Below are experts of layer 8 (counted from 0) of a mixture-of-experts language model. Rows are named gate (a neuron's input weights, with its number), up (a neuron's input weights, with its number), down (a neuron's output weights, with its number) and show model dimensions 0-159. Each number is 500 + 25 x the weight over its row's rms, rounded and kept within 0 to 999. Numbers have three digits each.
Before each expert's rows: "comes before" lists some tokens at least twice as common just after its tokens as in all text; "gets" lists some tokens that make up at least twice as much of what it gets as of all text. This comes from a sample of Wikipedia text that the model never trained on. Tokens count by the router's weight.

# expert 13
comes before: "s", "ed", "ing", "er", " of", "ers"
gets: "ound", "ay", "irect", "urn", " play", "ine"
gate0:540487490483499503473521518525474470545492514474463518548509530541525460504509504491537482537535495495472476500499487548527513445506477513564507524533504479491529511502504517490460513472523448569551492509484454540502508479466511530505483516456465523492510479494506496500492494519507516492488471509452479501486503479521491535499524473546478493480458535470509500516460493509473474527508494540490550503501497480489493476488489509464525506502494478497537526442466490508488491462515505
up0:495519496495462488464528430515456465493502493523512499523531482504495471515502522520487485506515484463491477525486480494498517485486479515563464543473504509511502473533511477473494485514527498504498533567533486530500499457492518478531523528524483483502495496530522510480477488486444532447557468508506491495484513494520488527526483501496484487468529536541504506484455471526503497516490490559512553494503456505447487475476502502495483516511519537486488512492480503472560529457502544
down0:515529516468523542491515469542500475491477493565494538471525453536530480460526491529550480506452526495486506456507532524478492467487514512503478480463474465448504508501503528527491525520452487532505531468488531500479487526506473515468550524481509524512543485512487555510512459446514466525503492517507471516489502514453530550486505528516481507494469484512488505496507508500495509489514466515490528468534519478496502520478517474441497516514491470509510541478517490492504509479540503

# expert 9
comes before: "a", "i", "o", "an", "e", "s"
gets: "k", "ant", "ov", "an", "nt", "m"
gate0:502476499485504509515507473517501508495500531523502503476477498477520515480513521431500509543475457511496506491521505540487528512495515527500501523477520483531461493518520480510489483526492501519448483561498527504491488502458498489483517466501461508528502511463531513517495494495563506500494526432485497484504456544504473515474524477488506518502457458510494512471498506562531572520549475482495494517541533454520498464503439488511464496516466495483517480484464553501524508489509487
up0:478504503522492477458506513514511457504510514523518503478512501488539494539522485526497535517478482513514499517522513521575496490519493449471480531438482494566461462517534466482479513554506568490482495500535496523490503479526504486514525478497495505506478548478454523504487487462494474454493485528515477471455523526501486496526515479501529537469463449497525481480524504507488479501476486486476528517505496532490529516512531475470496475492528536479493489516522441505472511475506524
down0:532506451529508525481496516502508501511519544502530547500442447469506497527497518521525505502501503499548488514484517513496488511474528499492524473471508473522529535529528548478525489529502511491540466514489581504465520515512461496496473468503504471464534500505478549546502483501522458494501513502492480442482475513500495515551481517526492507512508488464460516476480517500537521498520517494522517540507510488478518487540516514462501536506543490544533488475473482500500547502540473

# expert 11
comes before: " and", " ", " the", " M", " which", " The"
gets: ",", ".", "),", " –", ":", " in"
gate0:526481538500499488510453481483493507480470452496506539460484502480528512516482497505553488472537438495508468501487519505482496478517514451479512494485507520493487525480494521503530461494486522497432528504469520520468531504519507497479540506499475522504528516447490459536516570526537542517523502531506471531510461500490448475516536504534482506490485460497524512520524471511475513473512500502547462519492478498476515504456515524480495522536541526474476517504492517529507489512464467
up0:497527500535473504456519530531467494524500538521461483519500468517442463485504486472475542472523553495467474504488479512502521459513521570500491436474531506497519497535475496536479500557501514478499481495524470482563510472474502457523528522484501509519459463544477535516508492506484488467530478513520479482495499491504517503490488522451535513499514524515506536543513521506529481510514512529435492501514475500466491507482470484483484525469474485500478478505517501535501490511522503
down0:519500529529494448501478484499477503546499520530481496516492552488532481491468506461477492498522495510502523487510493518514492486489498496518517526495562485528479530516521474498543469508488484477521493481512502523530466533516499527461555514551521472508490481490477498508511504530475482493494524454468511483470502495485481490504486492527499505435512473529513559559516451524466498496527491528485460558505499499458508528516484567466490517526484490485478566487508490525474486496469526

# expert 21
comes before: " the", " a", " his", " be", " m", " an"
gets: " and", " to", " of", " for", " with", " by"
gate0:507525504478517469488520551482499499503497527494527524515510500498490516531520517552504479491454492470495519445555513507496508523426499516491477500510507556506507513487528502514519514477482479492498550499487538513473495478477498504526546496491513501493499483529503494479450509501509513524469518484500513552511527495465471505434515515468464489477476532463531472507522504517489421528508536487485452481502493488464506514519469535475482502518507470508547456485479465537494543500502470
up0:526532516516517489497539518519468519527522480460437508492524482448509525524526466556506559500464488508483527483508477504520509506448489513431483477476493511480461482517512495516511536476508495465507558492517534504500500478485488520510525514517552493466509498488542506506468532527486514477470536515475503484498482480512455494490524502484462521507521533488492508476501479514521473568534512470486474458486476507460530478511478551513479508516469493508511454514476498523496511486519474
down0:564491458542482478504477506527498476459474512504504487494501504552541505499465516478538504479513508479499537474459532517447474520536515462509512506500538502492508488510492529556472471502476498551516522513510454471521472552498488472499515511528498531538500493482464488510553521489504481511516496584499516535532441481518493517513522484506512490540494494495503535496501483473497526490459488509492530475539507510496465526499467527502510508466516486503506539501518497495546489481510463

# expert 8
comes before: "ed", "es", "ion", "ity", "ing", "ions"
gets: "il", "iv", "g", "ic", "un", "ct"
gate0:485516467475514482560530487494514515514498508488498480511469474466485453478539448532490467551513482526491491513480496487515536509485475529486491511491522491484496520503472534482480488469502489492478503503518495497492451519501520491507534440504547462505556519540522531440512511493508490527508476506462479517523500459481497488523516512466500495492532487485513530463499535505492481523508485493510511528512490474515541581526542464475521518477473440489545513478467496513521522493526469
up0:515469492453494512507479469510499508529477459548483471488516486508467496514522472491509473474492522479457471486512519481500506497525478524521503558499490504499509531494541482455494427458480502492480509508522531527513442519496539497473502472471508486491540527555524512477507518511504511521476472482499463481498527544467502489496500504508486513531506508463509527457466502501461474580483537503538484470546525499513495538523517487471525535499532460513484489495465524526501520499527517
down0:506499477453469481490526499494530488526516501529527476501470478500473512454519481520545528536492520519479453520468500485501533484502492490516509522470498518497525482529492539483575492464495534444523505490497481483488502510466456518535464518427473456510483480529512528510504507504497478487515481523478514485459527497488487478470487490493477527526485517488495532446505536487492507506468516459460498496491535510508552495513529577483504500502451523481506473481464505505524471497481514

# expert 15
comes before: "|", "-", "==", "===", "The", "="
gets: " |\n", ".\n\n", "\n", "\n\n", "==", "==="
gate0:462504510549512515455497514503487523470472498469517490536494500473519516504495540529479533516492475469476489506453511504464470497508497528527524450541569497503510520522510518507487486453457520450477506522524548467479470539527510490508479464508475483533531508470468488504464483476481502496516503521484496518530502537494458438528518525539516465471460511515508509542491516501509546497515480520478472482519472536483483452517486522483485487473512519497492542493534528495537491509492500
up0:502478516480481458506524439489453528519472500463510471465467465527450462508430544515530530459471504468480506481505502525506522501503528509551518505493533531496494506475524529519504505469509524484506494507517501508453501520513489493481493489521504530519513499464445499477516477517522503468519484486545481514502513474521493462531495496490535480570471498472485487547488497525489523464518534512431506489525471529490499514540472519516511501480493508513534553532519517518484494496497492
down0:493496493493458428477545530526482540492461488514550537471483519528496475504488481542467478494476524493494501440525501483482535505503462472492459506490471506506537508495514507476475485494531488527547518530513508546530510482504511501466510531501479530498494486519464491515447517522539484475503497522519518467465481492466565507516500507473493481494506492450497521470516481508482465534495508478509470469504489487435494535512483448499510482459523466486502554511493514483498507483511499

# expert 12
comes before: "ed", " of", "ation", "s", "t", "ated"
gets: "per", "ign", "ent", "ul", "ity", "ort"
gate0:475465508516523501450503508483475513510505499515548478523542462491515490475475513490511482480508501472488504509523474499519543519518510538505491495549517456519522521515473472481494492494517489522488485475526505503494437493539514503524468494523477506500447522517487520502503451527463508562511518497518517506497548517490467509495444504549472495479520514478494513461461499516515478475531496474500526497501492468542490567490536501502438472526472453534546501465511505507482523519484457
up0:423490455513519452504477467504519480476484524486536522502497499494529504480475477518530499477520528472493515504472453530492488494500493536516530494535525468494529485454468490496525481495487499513468462526519501474505450463550514491513501467545531473486520521524478516522496478516447448521502470509490494513522498544486487481522474496524516502527524493471487480572494523509503509508500520507489498478496559500491500517463510530450523510522521506506513546515498502520522459458546480
down0:534498507484490507474489531486525473497538484476493489497477541485449489470514540494495476484538487573505457481536476495481510520505533508486501574445485529492509488506478533482531456467484525503521486479500489516512525482499457510537522529530475455471510488511514507449523475521469510497534491492486469510519538497525456467521496473448495504538495476521501475483514498499450479491509542467524522512491482551500512507506476494553480491516488521484467492494477537534516503513502527

# expert 28
comes before: " of", "s", "ing", ",", " and", "."
gets: "ing", "ight", "e", "ay", "ain", "oot"
gate0:462472499502451458511538499539561529496502518499514467547533483486510495456523494530544496450499473520526513463511497514551524474484526525510483500502497485517534458501527516480503543542454528517514533458486504517501484504508506501494497509510510502477522486486524506478498500516502479540449484517491490536432457447520453511485490502512525488541457519472533526499493475510515450563516478497511489493514484465503474469498464510490474535498486524490478523500497502510478502478513501
up0:462468511493504484485478481516468485475446469479528498477538536494537478461477514545494510473504507508511469502529517518515524514502486451508470535519522523555509497538493489527542465529490505529502506469490518510492510497546490445472508509489499496500520532478506509500507523501539530475487498451554474455527563482476489503537509504486519499506505517434484520468466503495537441520505533458481507519526544495521500510464489506533476475512505501494523488492502524503491486453483464
down0:507563493480536486472494533534474482527519471484558537505474483542488521534482501498520508494477489507430506517471492489503476494517508479478460513468506553544497528528494480468480469489506506503460430495524497485466496495461504464481539526485499491527500476522471494455484482459526493489520494491472513515478494477534551492498459551489489486538488473516509462484499510537529495496459501524491518520480496518525501507474550543478490505494533514488481482522508550527510501485480509

# expert 0
comes before: " |", ",", "–", ")", "\n", ")\n"
gets: "4", "2", "1", "8", "5", "0"
gate0:545476523495490496526484471549516538481500497529501494488505556528510532469518542494482529485507451485547459451479488487477548497480509481503483459476506533502497507460493490469531494498509463499472498519468463442485504498513522494469496476527493496492463518493480511523454529462539508458568454513502472537495463515517561505532515500514510494472525514518505501501534477540510515476533489540521525483531500499468490500536510456484488484515473523468499492516520508512495495488494476
up0:492514513479493529511495489516442502515531518469474502478498477492507522522484489519529508558513487498537491502464476525544539479523494473471475482484471501525503474518521479470526504508499516523529524460489520519473541469542517457494475458483494477464520520467519515492472480508451458480476492475449503508497540514516525511508496475526434509526493498503528464490520467545503513566471474497516511505478508486495467461534468509512501510483506525491507516536545485549543487487545493
down0:540485500499496538500427512517493469495484502506510520541516523461537493509567490498488519493486480483458509491508494471505501542512505512479475466486518484499491457520505532488531530468472512494504487512498500504491511477502476533458499467477530504477513531483545433505486495491482526455508490532554449516523498477511504498530524504511524466527524491512538528465505505516501516484568493522483473469499548509477476489486523467493498494476544529486516493521502458493477460552543478